Experts of a small language model: 32 GELU neurons an expert, 702M tokens.
Below are experts of layer 3 (counted from 0) of a mixture-of-experts language model. Rows are named router (the router's row for the expert), up (a neuron's input weights, with its number) and show model dimensions 0-127. Each number is 500 + 25 x the weight over its row's rms, rounded and kept within 0 to 999. Numbers have three digits each.
After each expert's rows: a language model's description of what the expert responds to; "comes after" lists some tokens at least twice as common just before its tokens as in all text. This comes from a sample of Wikipedia text that the model never trained on. Tokens count by the router's weight.

# expert 29
router:492444496478517428519557485499536514513513508543489496489531501518477542494521515492546507479497525476490502536503511496502512511503465525565499486510480490481523504482465524506523488482462524458478504497530479498490471466478492489549503544513526532502503541445478483475498507496534509512496429473511462494511464471507528470492497467506515533487506531543517472471507472510507507506486
up0:463469474556491477513519505541533428491510525526480515463518510472501494522504481507482521524521491518489512511485452516526499533529493505522472501462483477496528545506442489483522490492499489503503475492494508525481542522547452500517505501526496438487532464528485477471473504459462498515526460493515524488482485495491444513491492470538504524525498522512476510511545512484515535527525
up1:540502508515514507509523516509496450486550494484478459512580502483494521520472508493507503516492499506497474477541524471501464537451510462496497502518492497479532503530464534469516435501498470526472507460532518482456498485518458504518502518489493500531499524510490502468511522520471481524486473473514507503519526504458536484517488515563512470522491530503485474496456490494507556545476
Description: Word-internal fragments of names and words, often right after el or cl, as in Kel-t-ner, Pel-t-ier, cycl-ing, Barcel-on-a.
comes after: "l", "el", " Cl", " l", "cl", "il"

# expert 34
router:472447475499524468508522505479514493524485500524486461439527486510482534490519523507513490457555494509462500494475451506493527523556511484528508484519542468481520529484485548521518561525461525467492489495533481490475467474457495485508521500496476513520479527484478517487498506490549494504489457483501504533513534488498527476509497454498509523485479525521580490510504511488518498499502
up0:472509528451504492474536539469463467512504532517495486479473503502512490481485492483514547468475549452524533489477538498513479447495532520545462529464517534526498541513477496516516522496499480486531502461504496504505491451510501518490509491497489530469511500469479526511515482506471473476526517534469527464451511526513518484512475501487528507545492452525487467525518507485461534530536
up1:526514480512526494511448503514532516544490488534501504483491483487530526472500495476478437507458504502493508491492502520503507487524465477470468555478519514492494484530536499525555478500486472514485470510478480429491509542508530470492495452522488489491521500487534482475507471486508509477503517506524543515435493498528477500519583546458498481507504507493495485514513506525503501462538
Description: Short endings like an, in, u, ar in foreign names and words, such as Uğurcan, župan, Constanța, Fukuoka, Boban.
comes after: "b", "c", "v", "h", "ov", "ol"

# expert 15
router:481476498472511491485493467431522516495506487492525481465506518531513531477503551461549498498513501494493472491489498507479534514506487498513506467524496452503520510479485520532549493484472555491483513477523506527495494496466514468508525490545492541505475497499476569498469503515516457540475459468516498531538497514503502512489501488487493534461457539534564500496491471467479494545501
up2:489499467514542467482510505491513486498502512505461470527483487480457520479529513469499509488499488486506499484504484556453477498491487534486498454505488481490493483507510463514528520514451522514513533521485502458501555474477487477505533478506461513513532463532505479508476488550533506547483530460462513481468477510527494548485484544541528513471534487489542539487529465500483544528487
up3:496550476492511518488502512470497512504503492516548549462495510528505472464504516524500553540484482508498496467471518481486527501514478524519493498493519480500459521525520500470452521468543539506499448480510503506494512497522490485464497502505534469544569483510497513465501494494491511469456505511542473526501559502521460500499471501546467507477497505493497515488478472442474445532503
Description: Word-internal pieces like ov, ol, ur, rit inside Slavic names and words such as Soviet, political, writing.
comes after: " s", " S", "s", " res", " V", "v"

# expert 8
router:533490509509515460525528489472539523489496510497480476462523514521506538485556513490532485474505540492499485527506469484472535528519481507534513471530507495479525461482484550538494530489458525460493484500530483518478468458482507475515549542542526513511482524485482543470494476523530477477466478473512488536506497511514532480519493454471472513480495518537522452491536476499500488519471
up1:498513511504497541506515435477474516541473479492511497466526502496465516523529513505523461470502450526506506470513473528496488507526462513500509524515502445471535528480515530499550512482525495488498548492531508481508482502498552508466484527495530511469473474495462490470442500519533502539466504492504499495503468508523475541468525518540504558476495450512510507513478480479523463519505
up2:492463487510515507497513478498530544543499463532460506496510498529451517468473513475476499474514486494535492515522464482520532475526479504539501494510511482485523478486554533512522476513510486499516482556512501495523412482437545493485495515519515469510515495492467480459522464510541469482485477502554521485509502500500486510514495476502493480450510481474526512452484498539480498519483
Description: Digits and pipe separators in tables and number runs, plus word-initial T/t pieces and "end" in ending; e.g. 6 in 1969, t in titles.
comes after: ".", " ", "9", "0", "2", "8"

# expert 37
router:532489513506517461526526491473542524489494508491482477462520517519505536486555514494533481476506537492500487526507467483472540525519473509536510471534507498476525466484487549537497526484459526455491483500527482520477470460480506476514553543539522516509478524484482544473492474526529477479464475474510488537507498512515530481517491455477473513477494515532528454488533473498496485518472
up0:482478471488505469546455487495499512501494483507465491509515512509516494492517525495487521499522463464456524489448501493510534462487468496577521511552505495530517561480533464482513520497490490467505466444486533471514512491473450515551496517499486515497512497448491494479495484484500504467473527476498494547549503511471514518492510521559498484541485503488507539494493480510514535508509
up1:535489506489505480538503490485499502509500492517462466490552554551541527481524485504521502537550448526483483495476501467490535490488515485517480501518508510489521489534549499534475467514489482458485515523485523508474503524431495477489476503473543465525499495481485464521531511518511469488487504476539465498500464496476528478466521473530489542476474496527503448544499496499495513542503
Description: Word-initial C, c, H, h, K pieces plus to, and, by, and stray byte tokens before invisible characters or math symbols.
comes after: " |", ",", " and", " the", ";", "-"

# expert 36
router:499483579489496458512503483504540554510469568491488440477521482519482497446492511485507489495529486493521479503501477470489545509511458490501490491540514504479521508494498529526532490496483503467515467524512496530458496449486562499529517516573486490510512506490492530498503510525531467517490505474534468520516506497501507455523490502488480541465481497497498497496525476467497504534478
up0:523498520505493491505494479530485460465514478467534471459544519519519531475496502496510474500533518506495515484507437508519508432499546497483479558484496533476530503453541498509465499501450503477526517528536543471497528472505506493536513455492528440486492484498467457517494523498492489516502496495508498473517502516496478526535531529497481496495491463462528467490530499498498527492553
up1:491536541476545498500527459505511469487464488486491490525524522469491495494497510527492478509487468485508489517464534444502494511433447481516532518493459468495526461496495513498528518506495451485524524515500502504485469502535545522482520543511531529464510448549527497438524512542541474488475522483488527480463487492483518525512518517500486506499486501502510532515479473507495549495507
Description: Coordinating and, or, commas and copular verbs is, was, are, were joining list items or starting predicates.
comes after: ",", "s", "es", "ers", ")", "ical"

# expert 32
router:467479529528505513513484492495527504493484529466457476455509491533506505458493518487526471485494561506509455520513463507491540548548474542475542490495548480492511514487494530551520509433501540435497489502503491521484486516502490499546508492523526474517520491495490517483494491501526501482473499475551469538490477521494520454505487454496514508471490504498506485519547488503524471511477
up0:495554526495514544512472463478486480518503482498501538522503511486470499499507526550519482517461480459510489521469501510497496436508511444514510525526533491523526494489536464493462517533490476528482458475546486464463524542484499492479557506464482499529476477515515539495487492493558501496475522495522477484529491511509450524501447504495512495492506491480498475541515490524472531498480
up1:474518467522506517522451452479507466512524486512482490519499511547502491529495464509498507524513484499499492475540463468538525536443478473503534481558557504499515471493463471488489472495518471526493532521472518529494487487503500503497518480454558493521495527503506462495522561461496522520514525515511483516486485498480477491489467483501504491499485519544464514512450511563523508484486
Description: Inner pieces like ark, ast, outh, ary in split words, plus all, various, local, area; e.g. m-ark-ed, milit-ary, all.
comes after: " m", " n", "m", " s", " cent", " e"

# expert 19
router:519473493518539491516468525471506517508489495508471492498491518536509565461526500480517486480522490472519523513529498488478520527554513537540477503523534463484506470483482531515490530501490514441462483494501521486486465475458512458531520545550516493515534519518513487469504504500498516515436484497495496500497483512492558487510515436507490483483488532539508474497535488466462499508462
up0:517467500527557537522469494526499473506467483539495462532525519503484507442468540474463488505539475487503474506530499487512508516473531490481507495469476530480477500474553529488506531527503507504526495472513520445497524461518484479561496490502456445504510511509526485502510484533493498511500510498470498525554479507525509490529467474480477548502479520513502496461461545492506525473501
up1:563515497522485481537503518519484479495513458504504531523483470504469489514518534521506549470484492488508465512529532535528476470460474510507479551513504479496456540507480519472525534466540458491500463516469511521510529515502525469458518467493493502461529557481530518501524486474493499510451485524523508492499446468496495530452466504491490504536506536500489511488503520506477474503468
Description: Last digits of coordinates, years, and postal codes, such as 38.8988(9)°N, 185(0), 192(4), plus degree signs and ordinal th.
comes after: "9", "1", "0", "8", "7", "2"

# expert 46
router:496494553522516465506536488487533565498530482500508466470498507550505510503516536457526503469498496500512469526493481494492516503515501499505505490503524454449511508489500522503520481455501530487495469507498472522482484448497536497544511535560520490498501517469471487461519500523491498499483502482524513505546540499499518505529479436498495476447474491497510497500531495445542527535454
up0:501468492476467530538518519526464537456483456513474496468472518508513461500502507516474517522512516491524530511457495520500491478515470520478507509503521473499487538461501508523530446502464483538486488506493445521518531480464505499565496503452501497485527480442497507500513497475449468505505508515512501494462526463513481497530489543543510496510504551483521511526519526493515561508508
up1:461521517496528494540490481498499493459503501499487526481465469509485461489499466494502486513484473492497472489509492545527496528507525458513529499511518490483548543470520530525498498512523517473495540468496522488568506442511432528516520523511515482516548492494488507489486469442498537502458475484491495523504512473509499499532451479484539474500507502481528518476465506535560483520524
Description: Determiners and possessives like a, the, his, its, other, plus adjective endings ical, ious, ial, as in identical, various.
comes after: " the", " and", ".", " is", " with", " of"

# expert 62
router:528492515509519462527529486472545524494497510492478476461520517519507538483558514495536481472508538490499484526503467483470537527523480510534513469531507498480526469486487547534493524484456522457491485500530483519473469460483505480515551544538525518511483524482481537472493473524532476478466477473512487535506498512514530480520491453474469510479495513535525457487535475497499486519473
up0:497499499538545515507491468489525498514456498474514507445545525500472507447528552548485470475473478507516490515480503523484499510511506508548497536477521474530518517466530526491478524479464477448499490521499457449500509505501524485494498519492531505479507496430463465507488531523507550550495509510533540516485479499497499477490544502506499517500513494532483531522487459504472530513511
up1:518542506469475508538504475510499487537514511496507494494475506524496483466503513484512485498490482521491495526515497504473505552493526527524488484536525514468469556457510494493517490495461484464504479566507485523523571454477515541477454506533501488507517501458472516506479507537511526498452525507465505530485484520498518440444509455505489491461508499560505483493505498478519523504495
Description: Function words like his, her, their, with, as, some, local, several starting noun phrases, plus stray word starts like own.
comes after: " ", ",", " th", "'", " and", " of"

# expert 10
router:501501509487512476545497491443543539511521486479470501492488517500499563471488502510545486465569512505473500521450488451468525527502509516498511493483500490501528515487459530502507525497490530500493486500472483518497439499495534489518561532526533518507482514494519493473509493482515482516464500491521510489528493459550523490482500444504476517486441520542509487457516468518481507496520
up2:442509480542467484549504530488520515462493491515496521504492468460492479541490520479527520523541489468485479510457496456494501469520496492532487559530494543519529537549464482477503540480523512500541486522487528470474510482560505488517510510472509499455460468497497489502508505517543507521494476481520518506537462486535484469483491519489477472509492526484498532464465495481495479483515
up3:479536487461505465509469527477472529515510471488556484520524470504507473504485527507486529512508444519523506512517490469473536489483517494499478494484480484495488514483455460475533464529524497517452494482471501501497518536483504540493524529520542494521504486490485526506478518440471462499517518495517523482480540513471524493515499553500503483515510525528563510452515558480499514478454
Description: Word pieces early in a word, especially ak in taken and k-words, word-initial m, res, ev, cons, iv, as in mid, event, slivova.
comes after: " K", " C", " c", " Y", " t", " F"

# expert 54
router:531490509511516461525522490471544524490491511490480473460520515517506535485553512497534484472505539490498485525506469482472531529521479508536514470529505494478524466481485551537491527485459524455493483500526481520475470460481504481514551543538526517509478520483482542473496476529532476479465475471513491538508500511511529481519492454473470512474490515534523456487534472500501483518469
up3:514490493510473451573493519487568524508506459481495501503436501521468517491537527511546475517498480522490522522516494543461534473509487530527498454529531474507521509458453542500496508471484492494477499530543498431473513520477508503483525517450526511547493491465508520512456499498491488527486510480524502534507530490515504480474526510496496506478491506511484509507487518507504461498493
up4:495493476499463479489485530478533530492493535510521524455518512531555497501511510484492493459537519525477460514533463490508497532495511515534491463516521485468559518474533512495494473477526506450506474501515475456447487477500526478497542549509498500537485537514492484508471506495512513479501473456501472503560515506526496487443493507497521481492468542540546495513518471520515504523501
Description: Month names after a day number, South in country names in tables, the, and == heading markers, final year digits.
comes after: "2", ".", "9", " |", "ed", " on"

# expert 18
router:523503515514480442509531487452528503479491495511493483501490519522511502439502496481532517495543555514480490491487490472466514524509478516502517463525512491506494499489470543497529537476451525482474505531474480488489488494478533511539498500500515527522510530475486526497505488532502440480503490433546500551503473519547504478509532492456490485484456533539541502449520499485514509503490
up7:507487485517500495503487461508472473522519512541517481516456456506463459460506504507518547494506493522468542519483540514495518481544484559487469517511508518526493509507541517498526521498530506476496474515453501459511505492467506497549452513453529509496463479463487536504527487487459473520496494489485531482534496482506512500456527487497563496537494513497472529465468541469493492508515
up8:468496513542470514503494477496511528476472498474455502452521561486516478547548490482525479490518487501500466477494481496469505502473499504501491526492549472504549502510535484497479475520449504505450505502550499540507527502471513496447494506509487477455476464470471489511496532494481494524521503506493506525494486503499450506492459556502520477497530520519526525528481523537559495534516
Description: Sentence-ending periods, commas and paragraph line breaks before headings or new sentences, plus clause links like but, while, when, that.
comes after: "\n", "==", " ==", "s", "===", " ==="

# expert 17
router:510491550494506494541500478499528515503467522493465486510508484513501513492535504470553530490504553482517495534507494474516498499495496527513509452545498454495496506481485510550516528490472547499463449498500479524486488447450527510517544499484529481552518503444498514487493458522507490503499487511502521497497458474516522478485469459474518545482476471515544503521504511503524478555472
up0:473516453470471522501489533495494522540466456475530582534511462468460482541536487494511505517552520460491496486531477496488540514528507553475471506481493518495520499539491474479494491540510472519540487498496565497493490495492514517520510514528498497531481511526510481472521508489493493494520516465461534481499459497496479498472516475527509503537462494469496490477488535495476496502457
up1:493516511531481496475514561510497492479523531486498466540482514485496482464497503467492561502539471487492545463505491460483523496523501477505443492509518516524478477501498499490527519482486580530511470505476521508521481519496534507547505537493472490500520496506502486524515506531448533511512494555483464495513449500513504510508526500472459469465487501522485496507506479482523428507466
Description: Word-final pieces ard and ust, as in ind-ust-ry, j-ust, reg-ard-ing, Rich-ard, plus short words like only, own, not.
comes after: " j", "ich", " J", " ind", " G", " c"